Weights of a small mixture-of-experts language model, trained from scratch on English Wikipedia.
Size: vocabulary 8192, 38.5M parameters.
Experts: 64 experts in each of 13 layers, 48 squared ReGLU neurons an expert, 8 picks a token, a softmax router.
Training: 308M tokens, 9391 steps.
Below are experts of layer 4 (counted from 0) of a mixture-of-experts language model. Rows are named gate (a neuron's input weights, with its number), up (a neuron's input weights, with its number), down (a neuron's output weights, with its number) and show model dimensions 128-255. Each number is 500 + 50 x the weight over its row's rms, rounded and kept within 0 to 999. Numbers have three digits each.
Before each expert's rows: a language model's description of what the expert responds to. This comes from a sample of Wikipedia text that the model never trained on.

# expert 7
What it handles: Table cell separators and relational function words like of, at, that, which, between, especially in "corner of" and "all of which".
gate2:479410541446542401583492387476520434534553427533556494439572476572419482480461478563502347510465464526498489502454573553573520566515559518523455518557510448467493662494559449437451529530477444455500453527543384523435607488518458537444558376515424500494547502438587477540504521427554532386447495446559449489496579481454418541537507494514488541481562498513498494459540382516456417537465
up2:502523445546487513532434481529361526389536495509520594492511556501528472460526534522551490504451602465588517460534518465485452471452492498476446481550514528508484502445531484478501525572439444475557471453619505475439558525520490546580544489515539436598556449477521483516591556481507582506478491451550489498500549537493618561476581591547406466556413482358575412489544577469464526545496
down2:448499576519529459552539474524388426538531424460498457526480534490532578413421496423457403468515506483421539479451548555604514571617543534613511548504521503537453449501532508592550440536497521587515447388515540449489417555485508494522400442492432521556566493523490484545490446503501517517547526586528493603437452496516429491466591497494507520490444430526351475482530460496626449557521

# expert 37
What it handles: Determiners, auxiliaries and relative words mid-sentence in running prose, such as the, which, have, had, their, several.
gate0:485522465564458453481522487452516523519519568551530575521521586550464439480577517533500526583482487573609495514507571558472453542409437453411508525538546523480517500497570529413472502503479479536489552411628540505457477542529397495512485588520549475532484508484463537490484517502528477449565366579470410522591492457587482434554540457518538474534481533417533488454489667487457520478524
up0:512494504559412408436536455474450477545553523517581639553516547512503463491584496541534519520517497534584423522480589524493475539455486449441517522589514517416582563544557506436422574517580465515496515474639568517458528497504396453466464594515470510471413535535472499448492489463460422469548398537426459512634511503499554462583529486511557510538547519511515520424469547521497468536484
down0:552433446563484538507458524540508475462513444548560515460514559467535396460436541380540577523482448468504398438461486458565442430507481499563521403513490470470425549448542513386478507423559464528622510512430563511547534429543425502533568595503533478568558496471500505461610467480485449459492551580546488443508462499447483570541559549528510583431538543546497445454402469512453519483536

# expert 12
What it handles: Table cell pipes, plus auxiliaries after modals or subjects, such as can be, is, been; also word pieces like Comm-une, techn-olog-ies.
gate0:448527587486501503458464467530465481584455517476478510459595470499404440493514500464427489548401435507457572467491463480508402462483470484370411476534534452484525467542420489535571589440549511487458593494440505506539544546502495532464524546518581453398592534570520449503439541507507535449474488610515529479558462499509525420516616582506553562486509524472510491515478478532523478515530
up0:583511476495494477531520457531509491476528496409567467509509525502510501424512461526513479495610563515491498557470508558533546520451502439609513467486458464427478495509548534480558396534497541518517485443426419507419539484545533490443489476478427421497487477521509447546607365529476392531487495529472506500540479441468561559417478403456395438448474450473550497590423457525506530532597
down0:454581578466491533532550533535526541483399534556490486462531426461546508560554512531483431429489546459522521564507517539517434462545532493498491493494497518475543473519485440456515623577506559540496484600488480536508404519504512542443492480437566538607469470531536461535488413497515433554510564541540420555455618422432487496469531483502609456479497493520469493545515473519579573399421

# expert 50
What it handles: Digits 0, 1, 9 inside years and table numbers, closing quotes with punctuation, bullets, and the word years in time phrases.
gate0:522383468479517500430429557558498501579525467482556527466480506514465431490467503472452527420486486495414471426573538559420518546538509431424532457568513502497554474621521523550473520397550621450497573479411579556537553524479535500521561526558486423450416540537590330486406483366503499564433494461541499450559515531460461423506552441480580511552571407578587564398465494447489504444479
up0:592568522495538529523501468448587388567453401528436570499543515481562529538532548467451436527533531461497543465366449438511534519618500438457477498448437528554428452451455515396460526532453517485458405454527524569459470558579449548573460516501581520488550479496440519500402574603476496477496528518532407571442498632556500546456557561463473455501478555399467601513561485511430517401547
down0:579483474444491437465500630534533551473556513542555472503501411460483419450444513540448574554494556567478490584570468471576521495567494470536541549447560446500588511490481515409498454466441426401563618386594528641517550521521511449466534488490464530374543494585496528480495435486487447499520560445647549496493486471534503477479451497516559478434546483491541467567485500465483558550581

# expert 21
What it handles: Final pieces closing names and words before commas or "and", such as -ics, -ian, -ios, -ton, -shire, Jones.
gate0:527492585502540452517483484458587468478528468555508532460481548509404341549580548510417421493462532427538536452469556520440553397525579536531480473501536467480553531504478512492448491519492549440429560505567523587486568562499415507457512512490458449465461451493427525489410480426469568567600514488489549508532516535599500498508471479486468502489521563454505550468480384442491504459566
up0:465504448494415520510452487520410492509476588471367471500434524487489578424557567486502548540503584563543457477426488595517506583498525399576524472582501491513477499530517547564572475526597415539475569480549431432566351563447541501508507579461585586497474521522487523484576548527424391362453500464420505509457479417394519503538532489526470568468479533484538443531485581536405518514546
down0:527500513603437444556494552522494468530504512449626509517558456464496463496473516528564414399475500508512464498459487582484562529528575564479455430545456575461478551591471391477484473512553464448435548460459512553443578491512552523569543584458450513493412441462510593503414480410500497534558404545514416486459454450473498488494535523447535471464499586510495444615480454607519576431477

# expert 4
What it handles: Mid-sentence content nouns and month names after the or a, such as city, team, University, January, May, Party.
gate0:504502528503476545442436524499535489513540519488521604512449516522470460512491468532535494509367543484588438498512493538464569521572522576547491587564535537555471588519502464505548477425481463512495503445540638554432467481487469416521453491552514469506565568576661534458454494437541545489487464475497448432557535369483501463544439502526540550517524474407568498510508511530510574399552
up0:501500462568488500516506524444505470519540525503531546542418553546472472592535539499533457489433485491516415540520504553462526492549511586555468526460442499573493614507558585549415406466539521504552460444495654503478552486530532475547527478556504554489548508531609543488494483447473558554548414509456450468606496412515494456570482431524497597558473458423570492541481450540533535410496
down0:483485478516508543527480495449501414473509449505491445485468391482613494487583520426530480470510486555498526594467479477517565481454487546442518435484480555545489445507487402543587435522499500480524471509461526557450417530478548537520554521504520591548474500566442524445466485580487510408465592520452534441482549529430426527452448502576484474550515442563488551558451477514545446569488

# expert 59
What it handles: Single letters or short pieces inside foreign or unusual proper names and words, such as Mont-g-omery, G-u-ard, Liu X-ia-okai.
gate0:462558532495446432399451537518440496516514529457429524626506487620512499510483568505507607558546505501523560478498487615476539500484486546488504523579461561553472510418595544541435452523465520526494508503458411459414534533474469496540528507528649519467542495481352525502553508520526496406481507507406575510488490499453461538508444565445491457527563599484551506533485438529475499495486
up0:537501495535557552494532423525481448538564512524586471428478461378514480476479512462539406491542503503503471498533523434497431497496541452468530490470542596489481480547403510497538547430507517524493466490512547550580522488526433525464503511557349503493497504464522445569458558572491502581498429449571465654473473474534533456557564438560465508521421424533500454432490506486542518536558
down0:585449414452428512559517457498525416479523473531483485416467450461477487495543489441512427619498407517449521491500442415526480508478412555500483517502538461495471539525547498441472505472589544504581419516564490532573545401571462574448459480423491453462520508479551404532559528481500468581464557562598488422488504583521419406533538500511553526467662510505589532490434595500474542551453

# expert 22
What it handles: Word-internal fragments and suffixes (omial, us, ed, ul) and nouns like Party, film, State, Cup, River, school.
gate0:486474462601439454560522401451467523522631525590497539373558541543517549434467422526424500417519514503522509527476565447510501496508543501440552613507466514481520537527516532501480581466427521442405476544472490335474493467539466493495548527542447515536489530495571455480434492545555535505456479421509405520444462497511519467541514482549495486483499500448494474546515441403403489464542
up0:445519485432558548520519598445614543438515489492515529532531527520521450545602480527487507521506539505488516441487514604397445512480423485555530474495562575547525584485491502450601511525522454485517422530593498598507492523501540515509448501484540502525541603561489515509525503456479490464580519522484651561459542568504461545391505515427624507456497439511519446438516508539520464500466
down0:489486558461459527493553418531529361478469505504516539626505516451552456507577587541434468498482440419478557485467420460446449498480502505547498510494477497497502497549505441531514629486539436505511505420436554526466480498612524558563556531464474450535441496463418479528506481558482504547578598571474540411498506464505432602532491430565518587453592578516464481448500465559509487448530

# expert 35
What it handles: Pipe separators in tables, plus verbs and prepositions that precede an object, such as contains, with, the, to, from, has.
gate0:471541460499381503535480507586546483454486541420559517560448549578519493511433519522379477440500498453464533405499594572456573463517503544490538508465477500588489553479556536558551465466558489492474627464526486549484532528559430569521548494575430577396528483548599548609480512464456586537576569475457409491580496472444538473399531591549434493500478551459551492385529452527491476456533
up0:504443552467629473490496490509520564515551508508471545435546553497422459458499563529522518518497479565511446507508454412430439504464437452479436546434556443484481462571455537444464573481509518436483466539524563445571480504481491383480370482489545455530504521507488479534504408565500536403448447451576502430410468448538440509544425409531594499556574492480455463551573528468598525515481
down0:517505481492528527548542518497493582498522525559512514426394549538517489465466605542513566561504509567548541519508488476474483438549481382544407438519484543488573531442427443450464506429486548481569480563460541554525594494530542455457536566479432436459458514528502490500553545556447521454412572426412549552506451460511457444499442460466551606522528542550527453581546505472515526421613

# expert 40
What it handles: Individual digits inside years, codes, scores and statistics, mostly in tables and infoboxes, e.g. 2002, ISSN 0972-7671.
gate0:524424509587535519566507428557475496428508503618499547470423426443485556444437493463528478454480421457507449563504505548530555606401484559501563467493388443501539482470494519527609526537541557502437455509520471568540489439528515582493471468481545413560569533484492416477493539418442563502556552543400508487511417475539552511478573517470534504574551603454539545603556524512438511473479
up0:496418470502477535553534501576430529536487415561496454597471518426492505429508602505458391545392467497536565539417519515564544614450414542547574505450487506510488499475461448539547451518576471533494512522614479455492499427571560466530502488489448522586421574388551464539537536510500572494581529525491572507481491419509481491527568421471599491555452489428545445582512479434495486478545
down0:514552622436485494398554464560469506644445483449464458522478504528604549542486509502490508536595498514554475486424532535526490558534520442430571565537516610481485438495446455569547522570489472488463410470600488400583430561537442507477400493455528445546474505485510472445512500490498542445487524515590469468539584543513488395460500454530516519478467527496453478459542463552532557524493

# expert 29
What it handles: Single capital letters or first syllables starting a name or word, often after the or a, such as D-inosaur, S-aid, B-acteria, f-urn-iture.
gate0:411537509482520488453507457508502538507545571574515488464409555555580472503488395575491449542461450512483538438551473468634447474463509559504493560456522546609548495536440523581477560415528458503520437513549517541483554477552465480419545562512515436554483502515570506474468525543648437468533509516447517473495388546573565561502561489582517507478401497527562570476484439470396475373550
up0:557430553536434446511393500504505546442516481363543553516520529503495552479551584448416546526454592542446408581501546494419564528517543577490609513454584514480427510553463414471532442506394514575425473492438523531520545518460533477557484413474552550445480513440334438441509537495475537534547411499489478620474520483483482566499485540380545504586637465537506490459486490513536541526490
down0:447457557538524494580449519575498541504494466489567582431373529481514434462445488478511473443622547434517470525493491570539485549499530505511416606539590420584458517497482515426565501548493469506514412513508516563399419495560536522537503462494455524492434499442533464492473463582440539519457490501506393537486497422498465529556474451530542489553481540578478581452571524591592497578436

# expert 15
What it handles: Digits and spaces inside dates, years and table numbers, plus "Scientific" opening taxobox headings and month names like December, November.
gate0:523408573543512472545476454548547491506561438524503434446541460496548554514559451485554517517476398512515462473432557514452443539498505552459538444556531476514479587644411546454522582510593446480422505460515565457506520496519445529543499516530551470445520488507600668452487545547466559507451504482518511533494542483531464459516456499473441470484487479464496465452513445520534445405480
up0:568382514518471481509466439514571497439573510507507487438523417522494565521548460553604491486514439581474465476470579507478513596492518535526556500520558497502451572628458600490535522445552474463432541434510472464506528547489454556510405497469493490500535507505658545485493568495454455467464468514546503495491561488542413446522417495453493474470530479516493456469467411459533438408462
down0:577406580571499512544451395593479419527443483517453482574466514531522484525484532536580471430533525454518533530538428476529511557513504527529497470455529505406569496358473475548491461505518463432548494547536535516547489524430519413489560530501474535525498562449442525538544498483491559447551487467480530565531380471518449513518449390551553437608364432493467552604547507591520510531536

# expert 62
What it handles: Periods, commas, closing parentheses and quotes ending sentences or clauses, also abbreviation periods after initials like William S. and Y. blandella.
gate0:500433509507471409517491465522524468471454503503461461532562511478544492584475473453470584545573502485485564506445459439453497578537464447480482463428467510487580543536500506512482418469467523525516443526448463589585522482461460487520486362441545519440465513479513614429476467594446465538509423458511551502529486522492451568510557439498570529474567461422549401372508412467463505495597
up0:493539483482513520543480534474459555502486494486516491458482521532484499436508509546507523464443541469518493492530537546519514412437514481524539542535537485488406485420518510529501574522545506421501578466480546442420463577566537445529528631544420478580547494527500356586524506403546510456455564545459450493471503458539492437438446568455445445488432553502553560691507536488563489517469
down0:512518415553475522522461489591534546459457527466517514502592436475509524588505427574486530463548418529500526542525543442457480514486549467502489515474548459498440612602531436404490544579576492438517521525521505457430565421490451512525541492440526499475414541500521480452508535593472461511531492443519534414413465487463474458492473479500538464509530552525486418493554485437469577473560

# expert 19
What it handles: Leading digits of numbers in percentages, scores and tables, plus capital letters opening abbreviations, like 91%, (HUC), 5–0.
gate0:561581561470464385471524463515403481448488599605592477400511527555497515531475492475506515506487562534570523513523544549517484516400470515456511461510484412396503432611515429444432441489509504513450580527513472520379583455499594588534557487538438531428537492413587454577466447541490526554434452532487511465482534457437506463494527526467374430513521454419416488443514484547442549544511
up0:581574498540498544451496473509632508520501530397567561559511526456485543492542520529529552533491532455460477532473543645614536526637507554557489466496511574537459441475489569490561568658444471493477501548487562522475487448583416471457482503479456527604578507682407485512486510510466472375552512478558444537419500481552530522458500488451553525473440507537495453583476494483496522441474
down0:499458514524559626467463482580553446510481469460468463534471551495482482526416509548503543481521484483501463514468628432508496371521454456555577381486441578572525403504452564507484509498477521453480518568517393486463533492508488489520531534405479563445478536515473475543443506557597533486485543473507489477485603458524451540457445504490545432525488553495555526584527505517508486593468

# expert 8
What it handles: Final pieces of proper names and place or demonym words, such as Maced-onia, Zam-ora, New York, United States, American.
gate0:496571525550469514532451541543527507505466470498469529504469482455438624532468406612489446526460458515514493446499513469526501517485442527525445546453482464576441553488469449452425635473501487481558542464520498484450503513519464514530492477471480579447609518468483441453464465495498510420600369491466357491437464464457514483427479521524455467518444513576521479362477468487535506516581
up0:513471542414557493391531459488426516500530514493520486502540528516485452468525589484513558500539595502521474577483566479462532495480544476503543465516528506480599513492537557584541385513500499548482497503511514455562509516526515482497537492472514402559418518548514616521535491529503500561361601485497644553493572559541516540580537503447523538479513495450446532622524549514450543505411
down0:592486556472439411495533435541522452464515581464454439478643460513593471519461425498539519483453503462495431508456535561544495391474530498450466433502467611528536586479520577524514456549469461516452546520521496531486598444453418384489499388585497501423543487532562510429431454464538469527412488533444454405504588420527451556494464575422478521530535456433475481497465511497479479460495

# expert 63
What it handles: Possessive pronouns and "that", plus nouns like film, team, club, and word pieces boy, ition, table pipes.
gate0:434494507515514628441451493531479497549468536485549510500525547467560517492567482489466456486375475530628567491525451416533529462372518458403574517545593445450518541507447485455384531454532597487494467418499459590471641634653474535527591533531491524415514473475512477585498497497486444537555457489439460501592480444467479494485532474462561481430466580492524538501515582523422493549565
up0:556504440408541527492526581570521500447520437411533488495527485452474550497438547449494463520579500542479407508518566467454504461442482486444538546526548477511524588514450462531473542528482514534547484534452403597506600475493456507598497498468510554476511377535438477586487480473468449514590523513522511522528528458393516533588557544509493459479476517508492513457466548491522564585500
down0:466498476566514508484527549467579518442507386561481535581545572525439499526521483502531541600445560556451478578506594447604559412474523438520558443459475531412557494551450411475538511558501560537476520514530569493564507485496428448617498495479443518547523542355524435521496489457528490490594481531506480510489502482488483502640436447503531535461429465522447610534524550519506539517565

# expert 61
What it handles: Spaces, zeros and dashes in scores, dates and coordinates, plus endings like make-up, set up, refers.
gate0:492559499444464524571439472559528488469463628547523508546501514505509417450532455559412457519587468554493571470591586469467472539613528491542482563414513486532544487469484473519446708543605518456577607563457528483449571472517474511519641447586537490415415498375391513498434474401457475487474481502465513438490484465469459482499528466490435553572545569440488643432469537543543517525438
up0:476508580467550469594479365535488464399489568482557567469463424519533489499495480522439521502519518555522532558604509569480437548548535547481529530561570421434517581468503456555545559601612497438543473560504416562584591554479493554539504433550575530481503552345426503436478465511436547547476479508485544479538541509527451541478500413427413532531615559474439510365497430601584459493546
down0:582472394558535552545581433428402599519480523476584507402532540546423494501414459502589447538471485488525482461500506437483488484499456456488466544513587457416431465531534516502552439538543492464470500484564468505564560485484493451472545448593459588560474507542459486421459487532489489523423398484472520472546632518456475432542476477497555522500407500422482440462446453495618443593445

# expert 24
What it handles: Nationality and place words in lists, such as Swedish, French, Florida, Lab-rador; also line breaks before headings and prepositions like with, in.
gate0:531511462506507512557479493451477529417508454501578568465509467588503532417521486550497558502472498406515513475477475482493425541452531500577579419535453594470509425508429454503511597509466458507529473581519423600515408517528464598544543458484549452510506536512487439534435543528505481464472488490542557526559551426473575509576499549554425552612521531498583515449527514512461432627537
up0:557415532439556483530514550498402432495480505486548454527490463458541425521473583533531534475579535494530631543582453459481367582435489540465415492447456513487549542425392508469583582445583587533525489498450521491437494495537524496483540479473563447426529496550458387483495507484466549449459429471459554496483536477569565494414451467491488392508471546510618561473528566473515518571609
down0:640517541502474528470459520501519561558478477463440557584516500483439461513469434427563523496566555545543486479567545518598507487495506530511441526489483470519471508561478549429431443520438463528506424428505470508528558421541519504493532431564485497517461531505538447394597463449513514398523436461528435495485539531417499503444511509532546557533375565624406532603470468601531563446496

# expert 32
What it handles: Short syllable pieces inside foreign names and words, like Gujar-at, Shahid-ul, Celiloğl-u, qu-it, Christch-urch.
gate0:502516484523427452598554433585474507532521477479408512590443483532484490485543455505569529504512539530492492539540462500503539597521528533439580496424462507462425497491592430488468577508587531546531550515509470515499517495497542492498433551486510546536475472672528519480556481535484545480399420562402526603462530590571547528437533590461495445517580453411479511457532403483574462460499
up0:515571488524456479570505479515481552527483489508341533567467458541521588428498496433528514586475487479514506500553490474498510548495481540468557497426500527497434461438563509481523545552671500527542559506514489524512527452462490507480468606553475481592500479663589505443560504522525526456442418516396523587510495558527551528459507536521537466552564409436462512392525373506513441445520
down0:457457557525464434466530542489517417463531540514565549542533468585548505397432432540459470672571597506495570538468436462462434519467424531486519501547496430466440445471481566442520547440510476483506493544540397535492439369457528514514568560489466445533458479432634529537512447502539473523526592481504565562528502545549438487493562356542527581461612488446478465548428444476505509531485

# expert 43
What it handles: Table pipes, line breaks and words like by, at, to, not, also, plus dashes and bullets, in tables and lists.
gate2:469413466503433478457561473566461539480536518469476504538507593561505453480528480483542503497483463389524484474524515413420419459486484465457544442463554457509542433453452497505532501508470482536592529437417519557573545533538497514519548525594409517418478520471548630478559440526507381478471509572534472497586465492428541520505608418481523513568504477452541498477410490450487540519531
up2:464439525515548422504438506495470518467422578518459484463472513501584440520491413622412478519566374488588459473503418565447492574444467512435503540490481554557551505489540455465476503487542448574446547572478441528504456427608509505433462491600487436508502539552504496525478543471447537649420545512502538577464461389504452447499506509581504503457497504648557423471449569515544524580418
down2:577541444495501494482437495544508507458575470426579445462433485522453478550435467487511509487461476579496532454482556433516483580442436597504469472536465488508432512485528450416481469450414515477551522471428487591441458481457462546491507455423468525466543449485476559468504479561518574482533395529460431451561515508527479550476465447499495530530624518507523447556443558396638467445516

# expert 52
What it handles: Punctuation separating table cells and list items: pipes, commas, semicolons, equals signs in score tables, line breaks ending rows.
gate0:546578476425441587580485540495535578457586479457594453456473517531483549527510510551488539470557457517523504506451493486494539553550483597476518503575509508471458420497508488565492637558539519462434523523478530471477331482507525485520607513639432483405386529539503525510522535504488522495438503485503507569422554496492492455524443408488518473521507518510557500352406502585466531536552
up0:431446531576560433440544465548518425580465541516417544529545489536493426512499531490441466548444585470537462452540497505496467473535564389534455511473450497492551535446490527453525371421458551504622512468515484520446664515483471483485477484403533519577656527463498445525515473462548498535531483515486501464581498469489510518386553545509511552492448461488427470587535530423525494411451
down0:430522443469486473503501456518568458551500501505487554503450486495489442467564408414463430532517567462530508505420507538436438468419499463569514525527495420534533469419465478548465465492469518476501534416430545442488499417490502484453518485474494500513535528535516535469427500563553521468537530498556424550490505469527447448509489458535472574557408438465459483562512490580549482482456

# expert 27
What it handles: Digits like 2, 4 and 3 beginning numbers, especially years after spaces or dashes, plus opening pieces like trans, Unter, The.
gate0:519456538536335523581542500571530506454602437576487538488499561491485464446520563471498426526511412501599525480565525475551460536417521533571467529514442562521555437538512422472448448418522443539555494455515505490541453425557517524544479546474580529456565510461549565582550486436568519442425553506459455527472527605475548571551522418457428597552474529392547583527432543414557488421487
up0:478540530498523480470440443457517530515554530453455578432478504483482469440562490494433590494456540481552434451498539502562505498506483421429420518586560431436499553546417533523502422521543545498468494470497552503495480524461412578566549511510477499542522416569537536538482519451454480564446448476467476539532437499471487429511441550514437528525486473452494473478502406582486477507509
down0:498535453423414451564560511529593552475526523498475522514507524548457497516461501484423472497494503465474555554562563477495538501511490530458565502466458526561508550562507422446499464427563454473529516503505480558497534475481569473442528527466461450410470500407460434527592522432502485523457482499546559591570544409427503401575538549443471543489455545336557586407518509473544529476446

# expert 44
What it handles: Digits in years, scores and tables, closing quotes, apostrophes as in Queen's, dashes and decimal points, plus endings like d-rown-ed.
gate0:519507490489571490464536551573414502405500512493476500501484560511524523423496506536444471492557528550380542506444529470491450480430494445515468556574491388540504492543487484582426545477454489473519473529450623486455466517541414400496449499504505481486488525464532551525520462519478534462448569462465432526450513537522542482476529549515517541493544559565491592447544511551492493523479
up0:415519470466537471463491496508354489418490536514469552557549558500475541480515590451486494548551524511425553511504531557497464427485466477524521577557463479557530489497509544575489553440477489479552491550495566464462446542535478531500522547505523472499461543405548576504566515531487581418489536475536444559369529556531554508426534460573451563478553493484531633485525582534459493573410
down0:491526478511410581536442531532601516485473518479508461535506464453566395485447422389472563498394515398538504479524423497577585476500580475469552490488527490580613460502516565480533442396477479482509465549451517566458513442577528524558487500487461559535496552549459534534471519533553576456551514492471393445514505505554393518411532493434558531477529433462550567431556461466547457511530

# expert 5
What it handles: Ordinary noun and verb tokens or their continuations in running prose, such as office, based, lect-ure, court, term-inus, He.
gate0:489426571400449474496505535443449509517500455543500508524510479517455502518579491476465547443440463451487497484512456491460455493482549538509455559563581513518611477432462503519520406566487484509510486428436629505433573520452518494476520471472569465472497516556464455500456501394478490382492470431479540486522445415440578470554570515505468497523493433470624457450550549531518523458572
up0:596604499530479527464516512556579454396564479463560371407530525540574547468515458550433475597520432561476514462527571546492538512475468389491487518418453511465437425509519485496530621509517502466432575477462479496482408490481529501488551463556535473481551525495569538368473509592564544563526407524469519551492446538435519530447419488566518512486550487483466401512454549430551521558466
down0:488547498552521527496547507572560430519344600518503472358454454506486527536447528506575447527493504483510526493540459459478459511554591500504509514469464568394565545469439451449484498416504487565529427471549501488464478440481480592481441402481527555532412518482561497419527448467540421421557514500469547439520451472565541556545453517452497540480518520397443491427570501588541458490443

# expert 46
What it handles: Subject pronouns, auxiliaries and articles in narrative prose (he, which, was, a), plus month names and -ing word endings.
gate0:455458541423437423531472508561432510484506443517447505399466490504505488533470456546501484520452468446527551468550510527506499399428536408495513507533527552431539502515572490460457567521461430469540508478574490502576580483480441535532465525526527558495567464586590434428536552484476585453419370521419382454428481515425448508545489464559565461517473482545455532557512402515486532521417
up0:461501505406513458534470447496504518513488499429476459526592453539563540529504496452411512495472484548546479443443503500487467595610498505426466484526569436393475537435526535557516512479474519504461481502451514533449408529527552461549471473456505564352506503452571479531452444510511467526450578567493567504466502503525462550540485558421508568477443517543471429465457430510477438522494
down0:554477583501491549444493537527651462498533576424556434559462540451463484552549477557401464536604496538517538577445534494461420562479496530534494453545477450470457460556520476500474535550489465465500537503544536534544565421480472471474504501518446402469409474477465517548428463586511533439481433425518456433529439449476525441367520535485580554472458537504563497536481452573439532471544